From a checkpoint of a small mixture-of-experts model trained on Wikipedia.
Size: 13 layers, width 256, vocabulary 8192.
Training: a variant of SOAP for the experts, 229M tokens, 6300 steps.
Below are experts of layer 6 (counted from 0) of a mixture-of-experts language model. Rows are named router (the router's row for the expert), up (a neuron's input weights, with its number) and show model dimensions 0-255. Each number is 128 + 24 x the weight over its row's rms, rounded and kept within 0 to 255. Numbers have three digits each.
Before each expert's rows: "comes after" lists some tokens at least twice as common just before its tokens as in all text. This comes from a sample of Wikipedia text that the model never trained on. Tokens count by the router's weight.

# expert 51
comes after: "-", "=", " =", "k", " Tre", " Ka"
router:118131110110127090142111115128130163102127132107180110107128131144139106126105113149134123145096129133143153168138115122134143060100115148135187105186106127092120146079146157144115131102088130108116084119112140128134070173113143084132137193102144146151124183109111122105121107132154125106143104137183150134130139134107105091101158141125141141132132180121071147123135132150120147112075129130119147182102121101138132091114155148156128137099204116132161067161122105146110118147167154145118102171130169140114151112122120107088132144137190094148125172105135141145111112134138109124149145082089120104151097118128116127118163115146120143127104153091107149122137135115108119104127109179135112098143131110122098116155116103104103149121151120132120132151113122141141135121129147
up0:138086120136097142127141182144113127113116127164141109141126135108134113160156123124095130133121133132142136109159072147126194126163116126134157132125127109149171127128149148150135145099127134143128153161148138109082126161166156150128090116123134145071138111133122131136149106132104105084142142122169108117147138113138131165107132123156092131157104156164105169144130148082137152103170104037121129161120096110116122163148110087128119151142166129088097152119121091129130103118134093123151144151152102139145107115115134137137141119127123158141109140187160104143123151090106114104119123201136111188146126129114129165144169136098119129117104070147117125149111160112132054118108084088117094154096118143111138134122119162139152130123101122114109141133145122166162104118140101
up1:150207125175078141111165123122179133117148146118102145135126092130100075140123081126118150128112117158138126138074133192135116112128145132147132090134158116125124129150111112088143110171113141119132114147164113120091164130087124104129174137125153162098095137142158146137121111167110145115068132145137078142184125154132128127101167127123166162086122124139128118118126169123113134128129120155140128137135162095096155125115114126136119113148106117129179099123105099140132150058173105141097117089148151120167086152163103099158169118139133160131121164112138131138135141131122099158124136106145116139127125133139120179132126112112143131160107115110102122087151149120155102140083116098142147154115106111121163159153143146100082149139115162103113092118129158123119144123125100
up2:115107125143141143125148146150096116107138117165140168088131103128153117100132127147089124147113168139110120074139086110112151160128163132107140129111126116103140118160130165074158166141116132135120110129151183126121178121104109122139152130111140101062129144114131144081130129128155136115087123104117099116133153101126156097144070119161140102116143133135131141176157172088111143145103148110154095154126170099155128146120056155117102128122127101124147093138129145102127184091114120123091087130129114188147116131104149128164106110115149146099150118174119109130147130103134150122118140111152149142132148115152153138149122136146137096095135166120082162119136136163137142075124125145157138126131131137177116173155130159127142150073112113132125106115134177174159139147114086
up3:113140159115168137109146137092152108178145138120157122139115124121146181143136102156117140135124175182130114113150100110129134124118134102147153123143173130136164132140099165148103112133135126122143141142136145115139108150163140114077125166096147102137121085126138123156047140154137132114144137160122153165159139144140170120131128105152145117113094138149113136179132139110142154141104158137169124129105114115166129124091148159148115159134160118155141153086123134113133179087106118146106132124112125137156119168087111142130104154101160136080118132152131158131097122120116134108135141138127114157101092122106125151130114106111088100078112115169151105055091136143137104060164101154101152185126148135144163107153156147082138111125094178141146125143131124151089117135124150
up4:107157148129126164086156102134115135142112141125116143131146126134148123140151120144131162141161144163102132106122065150123128138085169140138088164125191155111146110137116175139117114121122168162117145099168140149121129132132071127159189125147161141135127122133143133124121160151165127116139150116106110130138104169135151105106138134131094116166079128127119114136140171119113141165130131139152119141139139110120139129107067140125098107137127141135116121123078134132075139070119062104125169102112156171112115097107112126141143126116165158100116108168155186130138173140127117120097122128145148154122113189160155133176130135148115115122093124125057142136119114125151115123165159083141110150096134144113149142112150145137143124098108125090178112101140137128098112158142163
up5:137130106185148089116125154116144106123125162127130144121143115097125120124154092132121135158142114139104105102128104116118117145085113108132189106166142173121124143133093146100154136129098090110120165136128120163104124087083164145106158150154086128100138127141156148172182163171116166109073164145135126109102131099152123119114130069129119112126162143155120106121135157154143187122131136125140078111137111137157152130100116131127174107121096091135180120142137134093128155112144134127148119139116131149089114107147123163115161099104113153129134139112155177148140154145123095111096135111177143159120133118194136143145123160097162116094126133157180175134135142142120092103084147150099122139165114148119129111081160160138147152154126123132135155133104144118140106117122104
up6:146165098164131145044148127165118106121114120122135151189160152089102109151145100123108147130138073142159146099144144153133161133150168145118151124112168132150126130139112146126179135134145118116086143126137135108115137167141127143152144128164126134105080158105144110142106123143125080126109138137135133148142134194120128119132173107193070108130142117130148117122140140095147147126121104089132128144071155103112108150135128156118147151157130124118106140100097150092119127061108123105200120138127104129118136145113146135136110119140128152125145115140137102139121138121138133170104133126135151140102156130113143133130128096139086101137149119106146152113106153146174081137121153105129094141118156108103127174069101138140106114150128133123141117108126042127092148146087130
up7:125114120171126159107179157138122151089144103155116115119166121133126110144107130148112094128088126126117137158113097109112137110133090113133121150159141111144152134128084128086126140099151158149107143118146139130110144155167125114125142105121148157126097107132149125120103120156108103090110099121098177115163098180158097134123113114152152145112136108137148163154137177104121155130126152106148147135118141128100138166129134196078100155124119161170163095154154137162133182074084043118124135133138129136102140142133156145140124148156137133131126129100138117136124152134089121117097173151112128127115156116099129153168127142129103090151121145159159131134143106131131104145084109089120112142136113145079181148118112171149128140136122095131140115097135150181203117108119107
up8:154141108149129133117150145160098156131171103131117132122135094113125124158122099168113160134128115128118107095173123116183108128144134112157118143140162102103140083137147108047131107098201148166133156119161160132116143102164139108106122161124139118122143130119128139137111150129097125100108164101137108094113099143155123119130127106153156136119149113110108127132183161143109127149154167139166103105155158099136131134149147106119155161117120091164121146115141153120109156087127101109117137109124088186125145072112137119134142135120142116159151108092132105140126114138123149154125133155149128117129142104142116113147126094107135108128103110198092089106140124122118086146115135125123058123074142174138098167102141130162127143134114160129154109085164133171173101153100148
up9:134143126150122155143103147127134110172118114128133106138139167069126152150139114133123141136126106113129117148104159085114149106108101151127108106151115147165126157146100152110094149162047156112065117124169102150146119133105117108165127147156121130128112135160134138125106133208089084091144150139183118132143115164127115149122128088153099162149164092124118131172175151147167132139148150136132165141142177119128165131132115178145125116167164129123090079145135144131104147120157125137117148139126130135133081160132106155133140145128148158113143082151156164123109150134141124098117160168119139161119124120086120161128131138114063136141139133155136113112084136139135104157139150119149152098100151112132121124119122190193155149096135126107110123140147143137136122122127128
up10:185140107146073140094173147088122087107119124144150164121109051128100111099105130137139117141129101154127126137155084126135138097106144137155106102089136142131113146125129158141107120138132155118076108092155166117147116139132130127135169158159110119088141139118149108149142109158149115121161109159125088150137128168142085137151172140141087116145127132124129149149145155107077157129151145113128119208106118112123144133085144139185048127135081131148147113109123094141106192121152118117110135117122128153139095105151117146138129129150110133101158143134132140110135107122110076112123141152168117122125148116098096142180123082139141125081101103106117142119160145083141126136152164121109149130121141152120129133131112153126119171119137110110131099080124158125102147129110120
up11:169116090176137172121169147178141089117123194154145154118144090136151138149148140159149153091166117128137157112129110108134140147112134136092107090142127107123131141113088193114117130147154140131105144120126155078137136153148119091165159143124154107115113129106127096117095128130122136141167189129126128123166101176109120148148162090148100105112091107101163141130094115149099145155127131113111156130094163119157145153112120166136108168179123105106126106129159105159125147115115075095139143116164133144158123121135088118092158084131134164155119123142120140088105154173149122166140141130133147099160105100127119162093153122106131111124116154108090121128149160145125097120138150101109104175147132120134133129132101114104092125119095105127143145095167130117123133158087139
up12:149174085156119147111159117122124085131090127167120147157156100145106134118087083118105108146088092144145126103112132069100124160114113133110101126144118117170140137109161150127149122167123161081148131164154123158106140092160096148140108140130115135126208104130139132079138125169131153104112161125090160142144117124159134137128144107097158127118111123142120118156089164116108145142171156140136138159097154114145176124135131108136109115139090114097156090122099087127145118137135157158104163110121126125141117086128097125156117112110171151102172132153144107122140137100113111111132107073117129148124138141135127177152127089106118099124110158157118132073187164122122091123118131162131099157084150164158148122129108154153114111087138141154117148102121132104140132121112108
up13:136103109137120131118126161095139149148152168089104153184134139150146127140169123133132161161164129080166192103131093141115126153153132151135107119130127112155131087151105199123162100107132153140162142148126133168124150118197125145133127086124117133123119132122074109105105128130107149086133133140129150104164101154120141153115098108107120123163088103114140164125101188133160110151132081091113138175135142124101159150111169128142107154136121155171135098146109094109131097134153142148107134140157107138099135116137113114154127148143107113120109102146097127102109144138107135125114145137129080169120106143106104120124177122112164173135094063151113136126131098132161129111115151153111142163163153065154131150126116154121138169109130165120114123130113103136119095145141153
up14:141125129139093149078175130139141118103151118147155157139143114133060140134091116149120145125155136141120112055148136165148159150110162119136162088080158132172133134115075112147188137141087131150122131094133149116097130102129143088119145150127121147121119159109162157113163119100127121122130136138128093084122097113125088154156100120177132174117109128143119145135151163130093138156109108097125119128106166148153126139178133130146130161140112138141160125116163124166157143063129108200133086105111124152192120106138163135118096108128115143126151103178179129135149151118103116103146137172156081110140127144136124125140119129143124122138086119133104154100142129141128123124145119088137108152136124133148107165174141146117152148120131148131139091113140138159149115157138100
up15:166097120185113112145127137097132129131129116124110134080165145109153110122141105085167141132124128115102090163157099152127122167117145135170093100131135125166095131107129143091098145154132113147123127130146148141145133097159121084160184149154132123161124137143135126141085125156148123127111163165097128187100144179127113132131122131163120138162130126135146134174089114111130133098144100143108145139129146110142132123102130153130107125163109124132117125138149095143102148125087137150154091168108095183099121163144157145160145170126123144128171108141110115116122149177069131102167107137144131131178172111107130125139146136075124100118133102119144168133115125152135073113147138142143163135126139119191127168134077163116135117111130133149116094104158154136138083093125172
up16:152137138125111112153152133121171090110106130133134135091114115122176159101155118109135165120151137096163113112154164120132120138151078136139139125118126110162095101109170135128183121110144193113130169122126120142128068111115094159119145097126141140124114162137100136125125162120124115098146139135149134107134127152125123107162103128163112090103142097151162148169182133127113179128136075143185104133105152153119127148136109123124113117117127111147154092139123099110126165124129147148158146167138092159152112132124146128104110116103146130099132151136132110148096126061104127164129078137180104154105162140097156110147126137105099141113150117178157146065100135108161127126114147114149115201131120141139150130111128102185104123110080117107096137102113138123130147151145154

# expert 57
comes after: " the", " of", " (", " \"", ":", " The"
router:095110129130110102162117152146164126140108099119100091100119138136159128125117162120095110112095123085141108127165166162146123119128103129068111174186157138096139099138120133100147169092113104130149127158136115117138086159087121122142141134106146152132114138104129092215145084130103129136162128125138146149133131189113148122116091141108145121119111106121140086121119101148134148126068166143135130087093112096121140123130127174126138128139123098127053116132169139120116150135086089127118127185109137101130135139142134087123161163153148112107131123111103116167106137117111156159131160121116117154160113121120116109104142151128150165150136163084096139158120151133106124134095122164100117144100137151152125123126058124080130145104160127098142139134132123137115135101141159
up0:119181089123088146105151162109122119109153122161107174041101166174137175140135122108162154126157159163091110118128165114107194123140139116131118094133165091126098093119138118155143123169161120096120123132188155136092142129105126127173121100116118125145120144154151143102130131148142134115120143097119085107120119110129114152136152164123110104093121143119139136129173140124102105096143158096103138129134150117091117108092092154153134099119123136134173173112147138118122110117109135145146121150104144173148079087159078123128160140126130142128133098163134126076125131130129140140129105108175129180139150139127157119140149127140128126117104148148128126163156179158157132125108170156134105137097124121102128156132154110137127161123111121139126181131167115119125155178121121
up1:111157120143130081147170115107136134106109120168118185134127093113121111131108088143125140093139120151172135134123103120148134118115132130119125122140175152126097137153113166096138107154139130106109124103129129108100105143143114132126129083148137197125134103128149131110112103148150139147123141126126070131170124104139158149170137110163131184198110154127088159121087129151102132087141141076122108131120177108088134124102106114134106080100142145162140106116132103118131120083129131133149154116133111140143128142160097147133101089119108180140119131098155158139135115116106132136098111088113050113110132135159120159155122116107165078097140113134084159144134162134123102120107151124133130133118120105206110147136146180126147138114127100124136132137187151146129135177136125
up2:136154128131092147140186112138138129115131099174110151156122133119100131071141130141114088125096127160157138105146128124147167160146186133142148104140119139106121134131138154095126135131147113136146160106107103093108138121115125103160149142098150159113084101122148111128083070114142202141116137153113119073201129138121127128076131102145142118095136122110105130189118168155101110111099145134143119123154134121147179130099125124107084098096110124126122117118135075130138144124100163084156152140128152156148090120136130142167085118108132177148124128102150179112129136098108125142110108118163138170115178144134132132122147105118118137133074099117121174112152134095155107125122125112120135150144124112105138112147126170148138126107130080152147106125150142118068112150121135
up3:100195126163068144102136161086155096135108092159151120101108117140138121106152104159141125116170163152145154124106089130148173174096138136138080153156149107094166141161138124138144124131147103142131116128134167117115149105122107164125142126125117151125109123120150112151136148129185142098143106140061140101167122140159138144151136110131096108143192146120115132162129136125111135112122142104146094101117116139111150159138154130165113114167150076178134154102187121152094171106129153125145134116128113157145105109134138132152121103144136170102111136139138143126137109123115113134144109114112144161103133137137154138130131146112095131173129086113140122141168130135169104121088179086109137146118109134126101148145153161164135142125150077162153167113131140130111116184097105
up4:145153092142130109136157108128124082114133112152097161088137075121118131167136144159137165159131164130130116158166128127164138153155102138118119111129112116122113158141144140145141132164121123162110116138166179121121105122107076112143111129107112154122138138133139111081146121108132099109132104146078100110146105141111125155161150118126153155119061152135129093149119122113099139095148140066151097112102119148147115154078109147093113053159170164124143056142151145158118106094104122136138121156120097133177122074116119141126102132161140093153124122126150114100132148127087159101109131159120144111118138178158144105106157120080138125120150112142118139112141166117136109096087156133139086144117103120115138154136144154164141100084147107152115141126108123153153163140141112
up5:122159128116110098141155132136109143127132097115133155184142133140120101117158135152139152110118132145109145126149094106117165172164171111135100141117124127088114135151113125098123161193153152138106135112153106168100147138158132098156202121132098141149106120174147174092117140128125151133140161108146105106130131060137125094147144082142166139077158144112105088138137157145159105118122147123126101162111162121150141101149130110134132111103124145103111149103110091118130116141110126164076139180092131195160107128166143123144154086105132156111123103137110133140144134090133142168129139115139149109112113123116112098096134112104149106092126111123144130088142124104123062159137127142114115132124104058106151148117143124111140131175146098117129123160120129128134107167083128
up6:107121104145113145086154148125109124132166096131132154085121153101135119138120134148094151155140135126175129086117119170153103145152150183160181132107148148189105172126092142107148139117160097098149120085143146119147128132120113108142180133111158165110107177115137113133137113162155126169135166130096108130162108120116133138121111122126116122128127129124165109128152134098109154094164147080170141102112156103137126121116078123140098127146096137128162140148115101110137161071090102105122137131138115150103125138118112081089162123132118147132122122125146153113110138113122110122137142147185076131136158137163180102112173110149144087137151143142180156158116123148124128126112135105115171147089083146131152115128169153138124107112114099116130107121173127128165120164080113
up7:142176129143071150131196140106120098113112115112074134129090157083145125116135140078137132127176135129107120132127129153096145135127138172167106136135124111122152126135107170126123136156101139106134110113170135102093118088143130113151140145153114152127122130137150126136125144119141122104107087120126132086151092141146135173108165126167126149115110130111119094127105153127134125139156154142110138126108167131090118163136134147098080131130110112130108156138115129100146132098126090130152153107133143181117098122091122110152121094120136160138143089097118106134127131075077136119085134118141141133096156091125175190153134119086128079099117133124144120132132109122152101085112128135141148164062081076120113132116129130100133095098116121094128167078176134137100165166142129
up8:095163116177102130074152195117139119133117159156135097104125133124130122127153119135144166108092128134108120143140103112143116151131140081140135134140117137121118132127137130140138162160076119132134148148142122134077147135122166125123122120114128152098142080130159098111144134152130108136116160117115127138117089109144118131108112118187143128121130140137097109160158168122070119095130125083155171155136112078128142120140115125106106119118097088117096156094104116100167141156114127146151155096133092113096088143149134101124100109107087144146142105099147164123141117159128087119080167098162140091128158094101135109161142166148141109148153119155138135155130140134178027115166152149100130134134120133121159142115178133136122112131135095167124111089156140120168126151114121
up9:112162120203094132104166127123086140162116083137128166123134120113087097063120102118105140116104081100125115162168118108121171136096161144137117124118133121142137121141147115136144130147110154113094136126112102129083123073124137117135158146133078151128167094129143149122119135143171150135089112128132125125142154114150132159114128115181137134118155134116106131118132146122079123141125131111117157169131166093143151159111118096115108125092099120170131132109073076126107138104161111150131174115123137141186109129164121084124122185157091160130131110133151098161118123085104157134119138101137107127129131121149135118142150101141123099075109139104132107152156172130148074149163151127115137102095120129131160123139128120162119092128083128157176122148160136119125137143111098
up10:118183106152097139055118162100133133108166153146129165150107099081126125109119145123112164156136126145140173154122129115123138157125123119156105076101093105152127125105165152139148152197111144137116124130125152136128121112145123154121186127131150146131141163103118121155104112141130145141160111135134140095136141104150120120118153087123125121128168117136119151120122205154130140127175157130103134200099159147135159133109103107149090132143115160093167155127135140078135128149099101074158110134135121147184077088108105144127131123164109140079102103168163131132129155134152119107126113155147120135076142136121134114149155092131138129124122127123113173102146134122169098110112198124110158145138119122149166116147120141137152133093122126137136117141137120122109115160107103
up11:140144151153078136124162168108150113120155145146106157114103141094146138116116148149138126194112171161135099106142144132175156130109128106105146141149162131158106131125120141118140176113112155100114101111180159121115165149128117147131122122157127198091125142125136107129137135145140124105128156137095120112159132128140091107154165111117107160120110151128173146160120153101126127119157124069127138110092169120098154189140110120138115157181098136151148121082137096139167153121119083124122122154160128157115156096126131120146107097123119151106134129074172110113122138148149145105086172146146086141131139139114122128128120141126126122124112153125086148116117089104151128159126153146136119099113107133110105154109154178157086134154081077120107122098148129167144159167166103
up12:173121101099111107110174188081115122105156123140081114098143111127142168137111082119122141127137154144170093124128186174095162129081137158132125141135138145144144144169102149160122140132076152161102156158128143133123108117143106151124155135082121169136101118123126110144123127114118125100191128125111114116123147105145164139153167087134103110115151149149119107119132148112089144158153129115158145137107138134120152151162091093110128132116128120121152147101165169118125105075118110112143134176104104150107153107112098104144084103116131112101116118141184138140120122162124097104098127107127154208079137138150119134095156131116112131125127126139167127124141124110133114123103121140117109151101112133132164166156162155098127149087113100125177132117152164134137146137130080
up13:133105158125127155127128140133122126131119095180112177148135096100110136129133100142125146119122131130127117137183142134099115130082127120133123120135156107118109133148142128158142138141109105113131134113077134131105133099141092112153139151147102167132144132096157120111114156150149105103122131113117133098168092136121114126130152135118102129166136115125126123136126169133072108140173146129126113168151156093116166158126122160123065086170118132151146110128126142147135143111132092142084116105106081118107139102150104159131068092148142116088109107162124149089120129096099109129114164147201138154107113099150133128157122147129069117156074109173121130073137203125159097169116134148119122115122154090109143128131145158108158129139177131142086147116170146143108146171142148
up14:100169150156092136082120145153122143137120129156116137109170145129105164104102142094154132102117111109133088156149110100114106139132127089129105122155183161158178197103120144089138138179109148116105131118130134102132116115112142153143107168133103148108100128163148067128120147130144125127134138138120138134109110124146119102097146114127138125126117106156117126131148138089100108129153110112145170143121169129155106115109126160106084103159109119107115130125166138140152103121099156109135129102142099154127136127174136142151113143157124142117154153126136161133144102138112143111130161109162137133081125156118130160108166098098062106143126155103084182147126158092162132130101168146143056074125109169167158121126130154129145129097106164095085113159127130108129149145098101
up15:119105130134112174144200182116158138121166133149121142143114130130130114124109115100130140139124146161132139116116090122148165131099143161128150106174140119123096090100165144146167148110108187137170116120144174165104168116167105171115128121104145138128106152126112132153113140168128149148122114105102093090133130147147097140114117138140156110097142096096147135126117170156121104125203124086125112152095202112131168151103101116079063126121117148139124110129142066152114141145130098138143131150168122126156126094105157118135114121114141150149121117090099105120113161114144119151125137150150143179104136122103125135146109139135148094121111124091118164097148127110165139096116121133142136152124151133119139151177151123152114112129129081110153153137119162146173119150141095
up16:150138129172102136123174099151130121118095140154137117127159184082147110144158144106133149142154105181153156133105107118138143134130105144123099152119155142133149145167069147111137116122100161150077135081163108104079158141111110150149150110189126154109162148132116132134124127106138131122095145134105119116165099102119151094112156093143118113121131110133145136093117164139110161091151077077170079131115156103119119139093102147118116145071152151143128128114125116127113138082161145148153145123131147148162137127103108109151083138138144145129114112139117143151148144097117157145127100127180099173131171137122120157162119094125156123183119091117163136119122130096133117131135157128145143151113155136096133154146122157183083147122117089134163124106117094133132132169111116

# expert 60
comes after: "-", "\n\n", " \"", "|", " (", " to"
router:112116097138155110116121124156141164096091127102146131152158091132104111126079127108106096144103151087160138165130144091117101145135138112116135122108148134118096124149105112135158149082106113110124121143129124141124111140129143093121136128082078148145186152117138098147147120100134147117132142098118124154097187136097150101169123109111117135112109155103153105107155109106125152097166084121149093128092098097093147137156158062163149112132146150103178120141159129123161129162180155144120137120152135145153123157120081140116137185129120135090147141104101119117161091136156123179158100089125117104102136155105110123140097123139132162149128128089184106106117103118135144125164104146164160121152116127150113110134169115086189137163121134142118135132113088143143119106105142
up0:120153097148073143125123153134154154175138141117121141160152136108096128114142075131129108122114115136153149172127146123139178140120101150142124152109114089090101115112151170141075141101074118097127127155164137114110109165091112146112117122161133150111154151109116116142135104154122138113085140115114114128128128097124184162132123110133109107144137106123123123161190109103139170119172146070096074138138131103124187132102113103106077084102124133131074120132146121137117103114137089144092123148175107165173133139117108115150141169114171116130112126143118131166108126144166154142122152100098105143093119117113124144118137131140078110079124129143121128095145122105120069203107113127118134136131120126113126128139159141127113127133109121120103126122141122120137141111074171
up1:113166081115116133097178146134128123138119114117115117120109149157134146135144109115081122142149116109156169116158118144166146180114175090125161106124134149111104127131110197134162140136124125137158118150149142091067126117116165098138188153169121112096132148126156117130102122158124129133139126144119136147133099142163143122113138160146132134150139119135150118137121140158126167122180107111145121135084161116069146112115127099114151106115125103155131156153153092095104193101135099108110146146119100157114125112100126082098142107168144129116141103051091158129102131135093128102146141091126104119106144112115171136126151122092112109126121112122186128162144121147171095105114116098122103164165100142138150130141139118136121112121116119145154130077160104164140117129102076
up2:118156134180102104109145163102114073165124145134115134105147156090135143142171136141141142103123141107144135105143112116141118102085145122131151126187162107123123101139147143123148146112094139133127128130185181117074138153117133137169159096124130157157145122153156078118107116143120113133121133115113134106141102141158106157101141114107119118114108095152154122136157146143095207186135145102139076102148137156125160155119130122135086124138127117110134146128152108129098134079127155113128151107129111153120094124122111100137090106125115141125176118115139132125137165118187133121145128090158128128144151153168146162166118183107104133104082139138099229150134166131165134136126115119125105097101119151130125159134117134139149128154151100137162120121151133116153114150104150
up3:151137095092153160126184131088123121086094147166142133145127141116130154124142082142117149105156145140168114115141108126127104129078120141132130129134150136095134135115145090105159133108097130148148132124144136119104121139060111111161186127156153145118106149113143142139160128104167124118115141172124138080118111165134109146122158097143136115143141148184134108140153166135151172133204115142144107162091143116120164108113114084120084106167137136141128122134155106118128138125137116132099133123086106139128087042131125139116135159134099164104115154141135190081086179132129154147131107148147109156125125138108165131138133146141100135147117158123094131134110155145136105127144121143132153109114153136161128132149115153122144085114081128123137083117151102122164158161090095
up4:144130098167113142085178107094161130104093087125098141095127133173115156113116089122104127110110067136152137137149151140144134167101131126100102095158182139118116131130160150122140145117076146118123096137171131097108109126130181117175165166119125168121111146161151145122103109166100142138156144096117111093144140073126111153130122108129099115163117162117178145134112135139084134105127089154148165114110157146107171195103133156147102112156111113147103126088107126093143162120133104103127151127111117112175180120109119114148130159135160124130142097164112145122120128146118134138134151090153092106094158128142142154125167137144102151138099155130136104131171139122156084123158102140110115129140133114153155135131134163119121118125090123099161109108129101147140143154098108
up5:123154108143111155133156127152145123185133149109137135126137117075105155123130123129144104112124112150129116114150132107130179147149119135147097121126123154179082080165159161082136126139153147154117104155120151135066143117175094167142148116109131166110128116103118146147153126155103133133103150118136113120149110178147101137141169089127120147096085130096134136129148129149094086129139133097131186152111142144136166114096108109078122143170100082137154126127138134152116156042122139149112156125100076134148121163139143132132105131109140117169130140171147133120119120080090112093129121079119089106092127126117115126152123109113140113090114092143117110132131180117180111157155128118098156143129139142101108152142146146150139156141126120111152089096122126106130176134101142
up6:131142096118110139116204094113185146068123124134114137089096107098129141116175138127104119132109152168136123114140101118115127061092135110118143122133134124108106115114140122119152126099095114085125154094140163086086121146139090116149156139111121105098108154142124142111114167137136118113109148106114135097138122143165140127141147099124120138119160155133129123140136177120121127120117168146091179121106126133104160143146113109112119071124090118139121090105147137108130146099105096126135141101126145183133092169087064143170100107113117128099160094150168091140120128146111131130103151136146123161095107137124140095119138174106118100101105134132166145109156183070160149128142127100098093124138125137144110153149122098132131118147125127109164136086153122175124113141088100
up7:117171126155120136127123151145139136141127102199091160156123123128131158144143131148134094170118140142124103151129098088120142145104142111129130170140119097144091086159133160114112146140095134114173120157174142092116133136111132139122147145079078157145127118099132097084150129163153137176128125107146117102139110108138091149167124093183173139178129142147184098136130174153107112144138104126170118155146122126124140150127129101158164150157118084119147118114158130123124140094123134125131138100157091168129080123097111123078083113155130119142126093104114131140175079091109127151102103116156161171142130117110144139141142089123101122116087151137148168118132144094134112112134158103125159132135138111140133143162127120102154134145110127120145163073123139105164146154087108
up8:121129115125138131058135169124181140074129085142098124148127136113112169152156159138122151133117135134119156124156102121134138109154137153106113120179162108096141150149129122101147118109120128123165149128138148143130150124133150117122137119120149126112158179112098134146139144139127117149109145106145104093120112164133106149107122148130145108129146101148140163187158147143114165130131091120135140165089103123163169141094125105099118121122069133131159111093149097119103142121148164153111109127181138130138109084155124113113119146117131143162117099086084171139137135114131139121136129149159097098102139117108123154146116119150180144096165143106117142107163134099150088143179115088107089171167100169132112160128098123163140174104167136090131104065153123118174119161140121
up9:121137089151098157132153127145116150178107098107112130102132161099124125131190067097121131151125118125142099132159156123136134142100123135083153154111152122110162125144127162102158180083118147154112187127138204120135125120161160124142108155050168115126126083135120119062109121141113103079128139109132149132127153123153164161144150163126102095147135121143123144209123146155085143136116131143125108154122144127125150151137105111158101106111121138134134116099152126119137161089096089113148151145120141131111104092138127114143145156113132137113091143119118121151140159119111105168115137112180120090125151134125136140149135090123096156123123174169148146129131136115117131103076157135143117134121144151110136149128104161113121162131109116149105130092093150153131147162134158
up10:097120119104103106090177165107160115098076141125099096134129126093156131139184168173101130148118132144129112122166122125123151103069114136121088142108154153100091139120157123129150169148080146136106163109123136090106126128151108132113166136115173135120119131111132123169136143154161152141089167107128153095148101143130121135128150127124141110125125128103121146118117137109115190142143103098131117091148150131121148136128122144116119083145159080103125144105094097133100151114139121095152146124160141152127099151104098138111170126132110166103106083146139157066131155121141115120162130083159121115123130131113104138127120145125113091127098132129123177142122142105151121094129144136080111101150101138170157189116187123146138117155102109095143109088153126100143118180100121
up11:134130125158099160120136130124137111157123107149104165110111106106128158111152119159097125138133123079143102148142110103133107152100122150109114124143131121147118140123161138139191137158127147120125139130155134071125150121141176082124126144111123171128125127142117095146119180174110100136104142138167106112122145088164119141112133109128072142089145126132128139200118145132154098131137117112136113154091177134176161166133071092138094132135168144133122129116139153121143097134093138139125147128128090126178101093085135070136142158131118178114130092153130162130141145099114135148111132173135152117137145158119162159132134105097162166121107109160132172133105124119152143120152122093110115122155119146113104091176110175097121135159132112123112093083156132130184118166108118
up12:144107101154091103076218137152106140087152150150097124101168136146098149105142110160126160135109143088120131130134123100131131116084153112154120130143142121124140129139125117112180174142146137134179139132178134070113102137140110141147130137131138157132109108133106144145096128136096111151083200133093124118139172154124133170145147096142108105137123139108122095101176123142111131116165147052157122148127133091160111146120168141141123102132173110143113100111157094130138176114088094071153124136097135174120117106133161121159094122126082162107142152102146145088115101114115131125134119128135118144125160117128168183089121119125090129104119138173117137107145093115142119130109146145121123134162137122145146139134130157111132125148151172127120116118134139146116109131117119
up13:089143156139090167124131147107136109107114087146128115152158104097157125129111126083124135131114131099183140149137142158128121167116137110127114117126148144117138151112130132121155114147071160123144113160142119139086126118112133109155151091137138146070109147170136153122120142082119122076125153107126152126163116076104141173149116145123102105139170131111170095188091122121112157158129152124154137144104164145098142099157164120151112123148113060165135156136131171140105128167107118120135139128137127140129097119150116152158129141137152108130124162115110170146158122116102096123104141151104136122079128159110104104140117141125139142134144157139174123159169124116143103130154164121073154128151166176115135143165186151124163119088102143111119105102099122155165160152095109
up14:164138093122119120134155151115123141166103090130107136137076133114147141122181084154120106155110140127149110128136138116137135132125177128056153130124146118169078133102147134115163137131107113125137203094162113145124140124131114084167161152099139161115126155123118156120122166140111115111074158147138131115145130163115107125084143118136116129125147151133113094146093158109167150125147137126114093181117114131135164152150173157163109092155131116140136117166131140151155101079133118101120130114115073141170138087104141087121150124155173141105111111113088108084113150114081099124097149117181119116136099123130163150126157136122154146126106117117151142101116129143137126086073145112164133113100140108149134170107144136131121122118116114111122104123113089094144134181111135
up15:121134110145154132133097108147146129124114114126107152133117095138136125164147145132129144134142103147142109078187160096140123115136161118151171152121142115086136157153134142133123149135118172166130115158127132103109139097130153122136129123125170129117106131180163111133131109091110148128107105123072132139147181094136140110147096127115116073121114181149161159161137159121099144119150126097133135122072119160157136125123140086164162148109129114122129135091142116150169167136162162138130148124144106111150129135111103117156091132117131177126132147157136167071134124095137142151149094126101101117112144118118140186132136145102119138159153178104140134091173097134139158109070130142133189106103124081091056131146119153163150134151141118170148140134115120144125127154093116
up16:127118129157106105145145190112139083109106132160117151122136141127145127141108103136088154113127113121134161127164116127115118138150138136092153115160123092155148128123131169068122117103100161114120143112135122121116097159161143114148161083144091144099082100151132102119162171121145103134176166148112111101130084138121150156127195043127107126125134168117132126153129151146104160139136120149149112150124169132129171123116096127116096114152126117152158145156123128078168156101085131102142129127194107160115118129079110131146135133114121155127099128128146162125102102103147120141109124137111117130144168122121130145163118147153130157125131150106161135129166118131148081099130125097106074155120131148113166122107100160163163164157135088115130132109132096126152180140154129